From a checkpoint of a small mixture-of-experts model trained on Wikipedia: 1 pick a token, a variant of Adam for the experts.
Below are experts of layer 7 (counted from 0) of a mixture-of-experts language model. Rows are named router (the router's row for the expert), gate (a neuron's input weights, with its number), up (a neuron's input weights, with its number) and show model dimensions 0-191. Each number is 500 + 25 x the weight over its row's rms, rounded and kept within 0 to 999. Numbers have three digits each.
Before each expert's rows: a language model's description of what the expert responds to. This comes from a sample of Wikipedia text that the model never trained on.

# expert 1
What it handles: Prepositions, conjunctions and auxiliaries such as of, to, was, has, which, plus column-separating pipes in table header rows.
router:531471533546504493513491485475471528512494524500514503461497507497530518477489523459490533538492510445465511532491498508503482527509511474462524503457507535493493478487525518502469499536467467506489539490522541478522501524490491544547505562525533514518506491543528512479524515506523545505504479505487464515531509458526539501468489539452532479496516517519492464484503539540495484519500490497506533510493482512541526466475494492495483527504540465501488510514524549496524525505503441531454512493548528472504497519505522504494578504491487482480535498517466466542505488457501502514
gate0:511487501496495518547526464538533520462540536477492514500476528524482516485492519482487460488466519527493502464515502533514525493471482514450533500520482485489446501481499517529503471507518470458513500480548514484487514513477492478524490516519525484495535512502527485488525482462508500504456509466440519515519522480483527511479491529474554476541516512516484491539510475496529471533515484427468502485490521472499507490498477534493504531501535482542501518534533473496467503522501502486462486515542495468487543482488477508496497495468520541455515539552469522487548474466444478493
up0:471514512515525519513455522537480494481476471469522507536490492483487495501494455536490455497485501520500499497464504452472513497455488507461456498557479481475495491544517482509473459491537524497479479473470454478499498515491534527512477492479504497495514529498527496490484495483538476475506495526500553527481502545484492466540546483484508504507548466535495496479580476484493515506537504537500475547447517559489558522511507491506512518519481519513492519471476466521457513493480500478495487480495549525490519486500469492503455550519512467501498453508503481492519471518503480489
gate1:496529508507495513445576495515516468464467488484527468455481454518490507518456529470509476531489484487508494492510519495464476522472489506445524476481475499509491484482495469466468491529485474502508496495521518483515497510498484506463501489457498481511455493488542527519510514486468459496552498525481496495474519545465536519511477534486488492472469519487544518478532497522508486527540512538535461492522502506499517442513461497520496499491521478516462487519467481451516461472466473524541548530517468526511508520482501535516485491462504516491508499482480545504503477493511511428
up1:523462485514487488519464484476490451514476496496480518511527517480511498511517441535466545487485508504551442495479516525478491508495471517462516529496476497477524539516498464545507543458518504506553539504507491502501537478533501510512546496473549505501514508496512489485477540521464432540508521530513504491488529494500481536522468512516463539527526517545479559498495489506513515518516468488506536467510548499530510521482505509507462506525474492508530471510502521517491508484483513498509468519526513441466529470509481467459470486506492498477516520474506528499520470531548471528
gate2:476468498488512510506502471516496483516507573512526504499483521508512504432499496519524528514477549512514467490527505517541484515453519483436516509532458512530489499540483486541489496517483520459524484469509547489506468512487481528496471525520526502467489529493517478532477506489485471484484549523460547456482471495492504506488483498483492468482486508474535478550479507445502448544520462486495542499528470531482492505534504524518494487492507495450495557518523535509502522447473493502521505507485477498492516511518511490458478524497504485480469466531493463507476501503506529443
up2:458492536516493478545488512546488526459544534510477533489475467512507532515493515507501519516499504488525523446511478473508498553493479488543499521464482484492487524508496500586430523458486476526486471507516511485514522471529514477499530534494476517519480521555447483516498531474473532499512498500488448513517475512529515532511527493485500489460483539531492454495530493506506479501481537524517475509492495518536472474482492492520480534503507487476503482489480515512487484503501467474481485506512494519517468474537497508499475508557451519539456451495479439497498509475475506499
gate3:438449489486491468497551490481499556496516485518544543493448519496482464510529507543533486491499533523514500446544468493503525495517518467462516574519491486532479505437512493485497465487498493515524494498525519478491502462530547512489515511498493528497481514496506524511544508463489488456528480518471492509491505449494534493519474514493506492537467497500458521508492513507489482507493524512490493505500506508527503485489514489472531488507515504481525511519462510515512456492558481480522527500545503541457553542460505519498500538519469485505471452481485520511542514515498533474
up3:524459537506549467493496506498504546510507503512532499486514513541488485514508470510519519514480503482467496486498549515522534535477507499523489504458479503509500504452490516496462443488464489526501535494507484513553538483523460479514534483511513520524481534509554561524474533470531510506503480542480485459524482488498472445459503527486529489493489443485490536497512534524511479509521520510516460504536475510526510538469497526459491507540525488481499490480525495472513487475533462505498538529486517507454520525412506462500514523522501478520501498489517508468498491526510486528
gate4:481495494506474471496522473502484530518518482506485503462474520532534521502509489545514504555458472499493508504456472535511513522466527491502464521505519495500500488478513495534535536526536515512499529467474473493510520491494503465535445528531499532523484481524449507520472493475485489515461524481530500495511460503540496530534498487487492478479517522505510469499542503521478506538498522537489491466505493491499543480515495479529503536521506470503477483488544508522461472542519526552495493485551494460541540494465510530474507480450509471516442456441478489522466505514493537460
up4:510420479508497498520512431508505526475476467492465513467559528495468504459494493462495494530535506484506508483495492518522481485497515502499470512484479503524493462492514481518449514514476506532518481443540486525498463520499493493510539505518512513507524489522527499517475497503509485526500474451501512528484529534493526507493504484461493543522527485503514512482541507480490495495497489526485514501546487494495438450516523491520518482496505486514467462521484516528535506503467502498530507484563500531529459488504508465562516506437516480466499514531502450486577509510520476496
gate5:481499488487488476492534518518451538558524549524507503502446502479515463505486517487517492501570486482488511472474528548494463506487472529497515456461531502486492515530514479505514530536500485492506488483443478548483529481464478483522524522523503545476487490513473520509515522517486496495529509488516466472508484501467568528461504529497459532527502517494450533489522507511501534459460506485526510497482508506517494464519505471465528522493476510524537520493461515490520502535508513509468521463472498513484527529495431504473544518510525533525526505503492502476504514528462471515
up5:491550537469505518505485477475484540496509541509468483481496514512451515512500481489494481513548459468528471459512525528446536473451515512474471530517508537440494487538472499504511567508500495547505514458520486515517511530530515478486474521496496495492535496534494483477482485477495486499510556509532482528490445523516513531507485493482451542538460466502473491513524519486486500470476444491511509534483494467485496460487499471522454489530459517498519501525522499524492487508497525470502473452495482497489504509450491486506490524529500519491466497464524474521499484494488450489
gate6:494468444511495527519510496543459503502468496508501446525519524486499483543479517534479526459498552455487494443496517464501481533503527447472496532478492536528489491481529496544519541468522513506498462484543482470528471498498532503524538500551476481505483508488486517480472477491526488527523537489453475533503478470509509491483528492503484500486496500522509510528483473493533558473508512504524517469519510444464503508469484476491445501514490487473521523469497499473497472485530493471494507512488479514464495491495543513545496501521473466507493466483480498451507474473471552470
up6:550440538503466501475492488505542494481464565455528481468498527477514522549479501487517532526520495510510535479485461517519495482472479516493501499533512565512517493489522458513481518519453495469497490477495489506512512508501502545490530515525480519510523509506547483502476534500505496525466521549469495547485496494563550427482534501512478492457520524525500498469498504495501486460537476497518499483506485524493483491527510502493486465506465470521482490501511461510471501526495471469485467498482491530543512494497482500492498522505497460540529475519498540552500467475517540525
gate7:494457485516469529526481517540475520487499524516481499542470516510470525509478509558486545506523472477492474486516470497526502509452490504509529478447537535528516461476536513498518493505505490539536531509498538517503517518459475475543487503508491533494503493516475544518475485499493498473497466450511487488495505511514496490517529578504493472480543468495464505487484533463480548485475510528529450496496436469481532476488511514525499439489482529460528508485524467473483483480507477497464488513498490557513523485518489490490532476538501531496526507496503471507507487526533537520
up7:490519507494530538472509527469514467522486521492571494528496492513524510521534500500468487519496504481503515473501527501477509512538508530552511528496477504489497507532461490449534535517464522524470493494480468494484506508524508473447483484517519483529498460477465455526501505516508548505501523559486543501456510504481472528486488494525504487476443497519495539498494490506477468531530504490464553483483540467524462499496496518476499516509471538455468450516476498486523508490513552493523545471488524504508466491526515509509471507494437511499489548481536498483527497525454471485

# expert 3
What it handles: Middle and end pieces of ordinary English nouns and adjectives, such as syn-erg-ies, gen-oc-ide, opportun-ities, plus whole nouns like group, school, film.
router:485501477477468508497476486522536489504528489510511500507507469500482458464492490531478496474512494552491440501542474489488499502499514481498491483514478460477514448502479460490516507466535493477474471535544470476491519479499533465489491454485492534472470539496527480560531485513510492506510477495528515490480487483451465485528519491528487534498484470476543538473527496498511505482462529494540485482488542511519481490510541507495525480545503510510541468541471493515487486494498537484538479521475473500498503533501497482509451497516549550502517485470471527477479549547536474447
gate0:492503517488508541448538475497511496499438517488496527460493505491496508459491471486475520517534479532527474508536507480500466479462478513461495526540561495460454480484531490500511484509525461517485525513463504572462520555470512483513478476489490514491479512508526516523542530497476487507501460504477520464499509526513510532482543502490528531486530538504507487486526498464487529527544489502491485547502467499513458455491497516497530484489523542481514476540514524534530509513504488501472495516527507522461472484507506470487513525444499535465513459510538499487513496480504549485
up0:452479496518519493492521476469468534486514512519527486495525495520464486499482488507485509477525507508484509507487477484533530489517541489532470500468452497485543522510495526501464504494519551482569480505492504515492449493492471481498505481500500496484509478475513540484472482489520465488464538512441543521512490430459543505496520476513494477493527508476512517487512480554475513483499550500515501498517506508541487505516448499481526542499485485533505497515490523516533542502522443464553529493493460496483453480518464517453450496543515479502464512532508511499460488483475498478
gate1:527464444502476511491481421517514508455562500475495524493523442516492509482479501534504481498478518477501506520488476518517527488509519470488534462506560494484476482487478496513512463450524486511484540542526469529487525517471508526533483531509491512514514522549518492493474496534500496516501510502453499456540530495462504461528485474501503517513508516478489488463520533448514489535498505483490518493479483494485509446493543519475518519500514447504506475506537502471515514512487476527511466509507494487491507519474500519483484535456467484499543464437493537454485533523509500498
up1:507521527507481483466485467486544528521509496457569501525502488524505504507487528506503540511503497471522460516446500493532530520461507507516463525487542528477550505529496512509497492504500520493481472489499470488451526476519513512476542477462494529505511553511522527469495531484491523477475558460529479515501555468474503517527507463527528502535519484490498480484498532496532503497493473497518505548559501509483540476499497520506514520510499533512503503479543490547502508559489486543471531522489503535484471517454560502487494449495485485502524468466507518540503519500507517505
gate2:535471488464474522461450500503505517485463483537493530489484475492534489483512497489486540474462514521527480499492483476527496479488502503486486489520473471498467502464445480517501518476496518537471511500511465494507487531483524524488520539537489492536497542500532474452481477510528495526493519523479504503488513485446521493524489473549473562487514496461497485491504507475461471522519487471511538491487518523460462497562501520498487519470523472497498524465474510484507508535560464478519445551484484466482491499480476521552531522472476501474536503473522525506457524496506454488
up2:494509504500492531548505457535500443502498456494489492470537506516519499496525474494504518480464531514499495521478472496480513528510507500470477478511522495486501492497464492497463457427516500535525521501453548452498491521539521517533543520533512489474503488521531526503471525557481471546488449480533499518477504506476465501483576498489500514502519502513492517491502521532483494507459501454510480478478490512513547507486517539492490505505473496549479495508503488529472491542515499459501501481461513479495524483483461482520481503533498445554560466487502527538509510512515508497
gate3:502450525522487490501511419533491528490503497506511483501505468511525509512476507509464473452501539509501558469447448479520517500485485474503520470523542518514516489487540497510468515481548485531516493499513534497466491504500460503525506517504495537452490527542497475493496503526506456538443516532489494467547481478509540530504517498487483515448483520523483471483501464518474476493518512509504475483477483521494516476528506514461467522461493512512489493518522520519527527553505462495495561488492506498495474505495465517526549522523511497493527486507460519532523486546487458470
up3:518504459477506484495475492538483535510475471511446494519505493525560518551513480538534540460517543477471512480438533516491541481502510509496511461490504505511450521484531520505485488516496504499540484535507519500463501496542493523500511487517476537477532478487488498512508500473510526494493519474536463508512438460529525486529501535497488482451503498497497459439472516507470540484515512514512447481499499492504553491504509512488489499494495508501506458486470443460542514525545464467514538513497481518486511496551518515528519494528537497531519475467496529531522492503492502500
gate4:504470495488493533532536525531492481539505528511491510514483487529463507475510510526470502509456456464533489506484482499507498484510486528449564491481516495463505513500478465489499551499485546534482443536472488536440466499481500508541493471527496502521483497488499508488486504510460499516461487516464515496517514440502488517541441466503493542485501524471535507497524489457510493548514502550522473508471521500465508482493486461508436503505492519470512489520513484503516519455521498540433479484497523527507509474448495513511497465488501506469506479489494495531501473484470475478
up4:474511477497457544562478470503492521510455510511507532485541473510493517533508503499491499478524493497526499458511479536467514518538489533448454517514526506494473476518491458497546490523496467502496525519470507516522543535539494472537510511542510540501426492515510541506505491501490537498533500506519488497482530497520484473491491498515515465518472513502469489516524527527509515486494518520489558530502492490457558478494442508494508511497460533481534513471499514472508535451490469528499531516499488510515521509497464504507518540519482500450506582517505475524501513494522485515
gate5:484474491473524528477510512490486544448554536556517523531529475483513527499506487504515529494484530485469466533490533493492501512500477480481482498457491457486507491491500500506474488502489499516481515517458465458485506522465508491444460498453491565477494515495502517501459502505533507473503527508512520477442501507465486457548499500487461488512527471539495515522518461488507512483508484521490545500488496487486525495519486495495514459484511493477521474472485486460477509478541492494535459509531497513482473505495522510493497521502529477526586454431506514450494487523528493474
up5:498470503540497557516499496498518512494515500550476494517467503495530490480484492520498497518489457495459512495481489501510492511498541490538475503511480449517526498482513488512536473499501504501512523544499489503576453540483508497500499511482516542490478468531534522508489484465555463460535512526525520464461490466490469464512527470519498490500514527493513465559524474552539505479502517504518490481478484470490485489527515483483505494482509494495525445522530488498480507468501534481490492531522443518503518491430536476504521480533495517487476499472490468442499468447541515476
gate6:509486476468510527496477473505476483512508468501462482486518510506507517503502495505487527470520539516487505510510499540479543493464480517500488533498531522464475500490506505464568482539523510474468477513488520498492509523498492521520499459496469507456472546507486476496515524497487459467525453452482456504526518505497519541516508486445459472516496533461523467569549491478505436570509492449527490494520518487546517492457477527462512529517477532495514485485547510528499504484528507501547503528525489493512455500480496496535491519497518476526521528489505499529468493498530485484
up6:568492492528507485471469494516517474512503459518562484504523475485515482505529475538484513524500472488462502514485485515450504556507550549466539464495552480524469513475509470448488494492492458480488532486486517466500518507518487484470496529511468510513488457464551502501503491435502506509482467531523526467518515482499520488548493506512519543526509470498503495510505487512490476547473462452524477513517492515512479495452455518504509535544498509470468504503534472469496509490517493520497514507476504497526489476540533441504481487496496485470531499495510463480506494498502525539
gate7:521457485494487547487472531514459515527486526490518511477511514508555477493472524485465463491503505499472511517525478518512502479517506507459509471479509478479510439562501490506557514483510492507489538520515490497548495512472494547478463519472496527495481480547506510490524518481513488500463498493478489543528501511486495438505467482527528517529516473539450500519499543453427478514517460514489530525487512524506495499494514520484525504502487506498523496547497477519498524475438475484501529546532514513487496462456538459486517503506506527523527484462495537507454515527502508499
up7:507504499486471493545539473465498544521477521512526513569483475486513523497510509482469488472468485501471522529499494488476571465486525515482472466521516489511552501488456507493470497521511507519481498543516505522480499477510531477479471493503506528507498525479446510476481478529501511502503501492452476506560523484523477505482480520535506501496515453532485517474471474532516416498487472498521522497487502478569534514481456477485504517467497493459526463499549477501468502507477523478483499445491510510525520499488517507488484496476524500560482507514511472477503487536501554499

# expert 2
What it handles: Proper-name pieces, especially first names and initial capitals, and accented or non-English letters in foreign names, such as Robert, Mc, Kędzierzyn, İctimai.
router:504498534508499516501500519541462469493474498477484505515501484524497509558516506522493496496494479510510498493487485473488499470488436518504479528517474467521527522508512515527479475500526509494517481482464483511518507485556474460499541501494475476501560499476445492499470479494486493516534522468524536478464511541478480568498518490539492457500497502535475529551487501519508481502551470522503444522548512445524472529516454493532518510506492484480470539466481459465500472522490539469528490508490513562518507491486525488487491510485507513505462510547495501441513505484466507517
gate0:550497496479562471485504506504530533526522508535501470503485492484476540481538552563498477512498478468496514537505505486530579505468460539541477503517519492496531517497456518541538492494491511509475472543505477513520522511500489524515514470493558524539531541529524527507473499523502524475492490489495476530473481459501493487506469512560505484531497504522493473498519462487501515456493527483479491495526533496477510515490469481479466548526518533507490520536450491511498530522516519530471506542511539488520502495526502512513537487492516506552471489489522483537508499533488514497
up0:515503470459485537537509509530467473529478526470510472496514506469522466486455507511494489493503490456546563494485498521517495500522533490513461506513509527484463460498492482528569502503483480489472475502501543484459494503479511508527485498510480480504493497524522478526489504535467509521468490510510488498475453503510519494513514519505536498466443461521537495560530493468489533484502528487569498519479481528508562486510479498503516465479553457522513519471480523516479508464511508493487483481466488469506480478536438497505535522500499532495493480527554498502534520525534525495
gate1:490490562513515501528489470512477470509535536556516522530500471532526509507481518512530489486505497495510509488513489528514516528484497514537507495479549470537492500487506504495503478490492471482517485498470495512497535483478483530530521518493499467464490457448505476509495520488522512519496544507475507505486508510451479496517519540463514481513502455431483486526474544523506466496524497539503470503523477524486518492493504518500493487523476470502483494556500533459531503527448488493480538553547467547493455532530530475545501462531489485542524511461497538494528512487498565500
up1:450530499477519477492491532503510477466508481501457472459508567493536509481493521461495492552535496471496514507489504495482471540485491540535485509471509481496527480516502474521496468482504475522431524470506501515482484553499508512488500509501505539449495518492526513501482535526464498495501502528478487474506505504514512516473485499482530436514434488544509547483498464518456531473517516510504496533509478490483477515499487515499439466467536492530496465455507477501526446498501465478538514473513484497551553462521471476526494499502510468491526498530492498488518542502500507483
gate2:504511557487485484502530519491457502503521545507475499458505517477467503543472492516472521519490540475474529521488470533472516506464521529504511490501461479473455525482529447483516497483468478502502447561474473461500481537477468502514515484491527482520507482506471519491491499463525494463456520510484496510492518507540523510525506510518511467506540479478515533462491488491528509490504486459517446569539455479501488477465490505496528533530477483527477533492508425507490512499498469570546478492466497498506491500494475535501506480502497502494469497497522528483517513532521521502
up2:503508482476466499515495492494493525532536443481497511489504493469506501524551504481537472530561489480490473510462484482541504517463465520527491498465450481508469496518532520520487492505577510515502472461517490498503480535527492513516507447504514518515461534479513534507476508507494468484505484461531510502495491474518514478525538517494499482452513487454484531485468551505545516508480501532496487524519534489524523493513475491461540555506518441446484509504469498481491465505482472500489485494524459460527470538494516519527518481523514504522482510494536519470491500514492436482
gate3:503486479508477489532532435517472509493515508439478476466520501501458524484473510495562509532497510487502550522555520515514506483453485484519522490525448500535508462472441495463507525480530532487526512510502477544545495494477497549476504500473435490514537541514492516475535521506499529525528485451513479514494523488452476481520508532483485471447512530557507508490491485508481495501483510518479486540523469477515472496489504470491462512504521495488487491490507507498489486495481506542441509544507487512510472522504526510470520548482504481523498531506508507516480468531513496482
up3:546508511459524524459487515500497464462471516468457549510520493481478510531478521499476500502548528519545549508516504506485531516497491491508476458468490494471486523497512507486536512504475496490523531538490465514472541486519511531495495562533468469483511517543523519528477524541513493526538556506510481508531494522478516527541526517513491502502515554484491525510499522496483464487498509458494492526525505498516497469509554484514505458470507484510512534439468487512549480486481507518535523488511483490546505490517485508524481534501551486547516517516511502536525443473523480494
gate4:505473505499492505457488495535473495530493512497490494511499471498518499524537499500485446490492518528529548478437531518515464503458448467525516564509509521505512512486503477519525459504506473536505514523488495498514447492458479482508538521501493511515520509490482493514479523470482500500484524455491505504491493485553452498518481549500555505459526490487516524496476502529473449480517533452512466550488449490516488492519500502489448474481545507509511499490488479499498445494456485513544522560484515528500532507504507530515503504494495492584489535511530519515496500503517501490
up4:521475453494466498479471492482522482492486494499517513536538508473489471463495490476468477496520474463475518518502511520457540522532472456484552507493443528458488475503522498488517509491472522488450502509535515553480517513534573541479531490507528481458450512489522510509483520515465478497504461476495523448470531468503516466462485536533494501495501485472462472532483532509523532520456521469473510514505446488489490526470512502511511522478506483464510492500544456527500552500495519495558506485520509489469495524523504498496485481509507531477509519492485505544477503519504504517
gate5:532513505504513567527509515531499531479506492466518465528525518525483556496469506495512498538492511496515474509494450473498500553508489464479507481493515503448460479490474474486538503534516484463506520504499479488485466477461519485498497491507532465471528502515503503432523499538498466534513477519482477461501499463498513533516522462495489447539497473518495490462529557501503497470499494497454501527567482511499502456523515536539519489496505454467467490499489536519492508521486516532483472494527459476533471530493516481495518535494494448474496465495523508483493519513525543482
up5:525520512534525545484467516499460489492516481528521505480526524520509462517511527485511513516530552479503468513469494422500492504500495502505502484500517524485498515552470533488472493501466517476504534466509469491527507464497532514485511465462485469472484477493531525472504504519503518534521524526531481494534488510529481494523510506481484501538497496488459506513492539499503540508511494556491490499509512480508539512526484477453514490499481457459450470505538500525513439492473490518471469566487484501537516489526537439470527508454513437500502471475512490506502522543471471510
gate6:495481493544481509536489511527477519488505501456549506483445519558482487480407558535530523535509526515488519497512492472485509478460492501520509473482538508490537499496461456461515521468481481449524506537497455506507492522486494509496523520486464520498471506497508507507540503526498485496501518516458509492532460529513487478509512505500495484529477467501469472527505495515485465481479484486489528522527424469512475494489508500469504490494506504446475532514465457519531506504498550502529472490491537537490515545513490481482508513486511468519517482518481473470521485472530465479
up6:508492467481477491505456462459518526486517443496496505490477455522496500490505467504481506497486526490459467524474481502498500507516492475522530523482530500478507515477515486476489506477476504506461539478457506529513516489581503489499501491465454485503511471506468520442495501467501480521512505519537519537524515508494475516497528531446497489511500499475514507522451530546496447514538514486528527528480456480485510509524452535452484501522539460504503492484493429496468466525530498533510468540463519516510524493485483491468478478502503471528524462502451528497523479510461490496
gate7:521492479493502476521498539515483460485481537457484513560511492519553445514528496443471518503494505457526528487520525558519510502521502488507484478495491514476518503500464493483484517496527467546479491481489490532496574498478517501524515548485503475482510505516497555501506524481465525504484501518504455517542475537468476505469481440494494508520464528509500478532490556507495484541529471515527533496511499549515514490520467530503518469516496458564485490504498476480489513495494510485486480475486488492478475472527519506502481505500539481470465466520448500496455520500510483465
up7:519485464493509509535491493550500476473519488531493503484484483515511524460501515489458508513509530510474488501528501462570484495464498517471535483517466448488499471499542482496560498482504506484512547480479417514536521458488483522507522487498460477495492467488438517491499457492511480508548464518480486512463476497473516473527480502534486514484491503457465480510542533459508525501522525485456498480511453545498493519441511537440490503484486495486484501437508482483524488533500526524528462512513545507503495511509491487508492521485521486494535474500515504515488489498504494506

# expert 0
What it handles: Digits and number words in tables and results, line breaks, == headings and |---| rows, and odd mid-word letters like scrab-b-ling, rp-m.
router:489517450477517482488534523470523510488476470502495489534500537493481519528510468497532457485497503500538547461480533521513535487502532528519501498515530540512475555521490513489520509477493535514521503470457517537475489524479479506478485482480490481498459479474491512451456491486458466491459541511478501514514496546533512474485480470517479514511506514478496480503472465449481517494492492481471522499493477516427508526528503491474487479443449537506478508463502477512485497469506499487485508511458494507489498441496445519510455487506464455503471514484565513505501472502494515532
gate0:507476467537473515469521545487503526523552471495481526490497467497516510470493481491477535474506474534530524448488522492518516512477464475476503505487473511460530500502482471533512516484499544502494499508494477533499476482505547509532544508489491516474497536492478436504509476490517527525477502486497469521476481504499474506463523535476486491491523497505498504518521513503531454523478519500505520460490512495548450485515490520429502507541482459510513488461508503515499498430524480520505429513509524538454481507478467460513469493474488465453479492478505495535487481487442500472
up0:487478483543527491540518518501484547516496484527517504473488454473483500501498511516495491476478545435520478489498460512484489488504529530465480497469522498520463483503501534500497472517518473455530492517500549445527479494486474487479512539546550503521458441505489440531489512490529466521476493481505482510502516470459471503451557499497467487505503470507489517476499532488519474469461492490529514496492510513505508518542498511493537502485482489499511465527524524503497546504499503454548495518525511491503520484491520448518474492478535475510504527506480515516527534447543532458
gate1:472457434518475496519486499502490563487493509521498558460465520540502522525462458516487517493521480482501527446464442484472532515504544486515529490486524518548492495508513515509472481486506525458495528503494504484523471482518505489551516444465475480536501480522443511497531492517514518469433501506505497513495506491490497531536532541494506491545524476485510516468486491492499519446501474477508478484483468458452508492519496491501495479502507481468483508458496454487450497534481496519483468512536477489469492509520503511521493515508500529495470465477538513502481473493502482531
up1:491519520471488501512517561478461476512495492514467511508490490500481507532483509486486472492458499487526484514460537511453493480470441430523565503519480492508507507549483503514481527534507503495530508529472508537470523533478475510502473464487478528506548528523492510510524495503509505480498477506504495499455473555499471480519433485504482483485471506506500499500475465513529483500478485543542469485506517518529536533492540455487511510487522487475523476497515506536518495504460512468478487517460489548466508533538515469447486450488509476460498521503499449466487503476515500507
gate2:479500515475525536510544481509561513448509506483497457509493549522477507499537510468499488494505501495513519521506497496528491509454503508510512501502479479450503517523513477511480544472529517508540460494502431532527482498484482503475483522470502513548471545495535484482454499510529506518459546483457490503494504462533500524538492501510507513551476509480536475498485479452539547489508497503526474507520493506473483483499478499496470501519501497527501453502437539497530534502522449493489521486511525427491504503493499521500542540456539498498515514478480522535537495500489481524
up2:457492511513522487524505545485494490542497475540493523523490534519481489510491519513529490478495455497530518519483469560480483528492471515530491504514503508512501541511502477520509535456500520504477524532561473489443508509453509506497482517534551440530481538481459478511512464496490492486458472458468499501491456483502531471551510511515507446489544485458471517501497503511542506500543493506501488481495528471508479493494505491482505490530522462460495501474470471542523520477461487553494521513498500487490485470470455446481525476527486525494515483494508467481477503544513487504
gate3:504542510533518483512522518497491507457443517515501484511501509555453530545485483519519533447479508506513448465545512513511520491532470536478524485506477505507494463496522536500479495446522516516482480526489470484471513477528463522514487502499464487497497484491470529492481490452524521469472487489540557477474460507457489498545486539512521506468479497472491482480499475503515515500520471506494470483477459494522503488489486503508500518465555532477530515476546462498562507508523457503536490509518490502479500534456492508493489492527451504454483515535536489485522536518478490509
up3:556462503496507456503499496518510476543504543476526510504470475484539514501464514497507486519547505531540494539496545483488457505481508465512503454511497476470500467450513480491466511555533506497512484506491502461498490534515557475501473483472527522469489531524510470517476478546460503505522495529487471472502529497505546498500506499507487479494497511539518467474510465513473496518462460448507512494507503487541507507527501507487517486523516527489537507502468515553490495526520495489515517442499515471455505482516478458552481524470545523511510506453472523536531479482520467478
gate4:538506539499536520506514514512492510552524519514473516501521499521478490468507475496476515514506506486522515517513496482523531550527467521502551476486498477487497513472454523555503527541550505523519480503479455481508481488492486478508491473521496511517511503529455497512500461506521486516457509497449519562526512512474513575504521485457488466524508542503520464492470479515523490538492502507481513478485532515459477507499497485520471524529495534510466534495482459563544500541514493482476456521519458480479516504479512505508502494495502455512519496494487479512529579532498534509
up4:479477521518497461526482556461520516534460522451462506523484505434480504523480508515482477555527449533506532505499527493485523504479480505501546495511515544466564507446485537525507492486533473506499486481504527524511497481517487483465487494469516534488466477445536522532506480525499550464524447504539482493483504448486452491508476501518489475516476515462453480485493519479501512488501471471513485490528502544465490515487505511502487467500489494547525503474529497468537485497498505530517526490497519513485519488478504509489510486482521499500461537507471548507507489487492541526
gate5:477494498502510454529478544455543520505511489474524448559488509536527577498537509489554478487488527501525479506547511482489524500474495531464473504524522515480527526510539482520516480489510531543490483491493441490508525521445472515490489494468489511514473521513476473513483460492514474483526503482490480497507512519481488507554460494515518537525482487489494489525447513473511551528509459472443497504490508494477525492471504537476477460491486518508439513469520502487449511479501509491466509525531499532549505528494480468522517526504495480501518499497490468487513509488500512466
up5:481483502551459502430480530491554517500475504536513491496457535506525471478482529481494517520549516547508525479511478539497495537476526510475497445501487477496489522487532508463478521499507503505476526502534479496491470539564510544537502487475486475536493523518483513522540485527476456512505445507473510501527486470496465512542497493475520489487531480482503499483496521464530491519471455492520551478515537512529504524482500532476496504521493484471499510459493487511521480461542554511455487480475503487498478473499499482524462515549531498502484464496506521483517466465512483494
gate6:498498464491513484543456454505509503441500484519495534471488431488481488470499548526512518482482493512506487479436533503487464526487491456485475446479553514509511544526449546474473508467495520496496541541478502540544484516472489477480498521491505502452489488515520509481484474506523526518497508492482526521506536466505477464532489517474509488484496506525510475517493501513493495549528522488510496501502488508487547490515490482532465502469486487503517522491525517450474536500494453526516494510527512516545522535498554538494512498502517487524532521489534544484528498464536502461
up6:482481502497532490501496524460462502484514467482475502460519482488540483511544496514493493484489466550499515484540496535495469480531465520549541471472480474517514509520536529532525487514482487539508495501494508491487505477537467520480516500482515510511502532493548485513483504473533493487530491531468499493505501507495524502482550518440506535566482489488489513502478480458501528502464497472457475514456460523499475554509477487523517507476523531509497542484471557481442479491492517496513469512513514546516563506495479510501527457469526456516458464505508494468481489517486513471
gate7:512520523459556518465520438498503509459515482476479518504440504499508490477535473517497466512503480524503506494495501503515495484453456455487483491533487494514512536482498463477480506467503467530476476507508485503484500484503495499500502505469511478487457515499529518483487519478537458489489561524479514503506507515469484488490559499510475525564514507480506504452532488510484469541512490480526550480531444474503461476521484525509471492492502484506542527462548496510510487491448509481523492516479476469534510479528472524545511495481498508558525495558496553511463491504504496512
up7:525488527498494458513478506525502524520470514460479511498483460510522487472526498515537463511472509525507509502541484414467533470490425482524466492532533477551442494517526477535529529493544539504504517450496475507493509482469497515479481525497480528504513521496470474494510492523523503447509471504484490525485473510499503505509494510474496530532470467517464530483476523449474484546513530450467496484490472527493475499488462526468537498469506511515519511516456472501521531518508530474521461497528467490540542488492495490503513501508523507502481516506520470501515493539479468508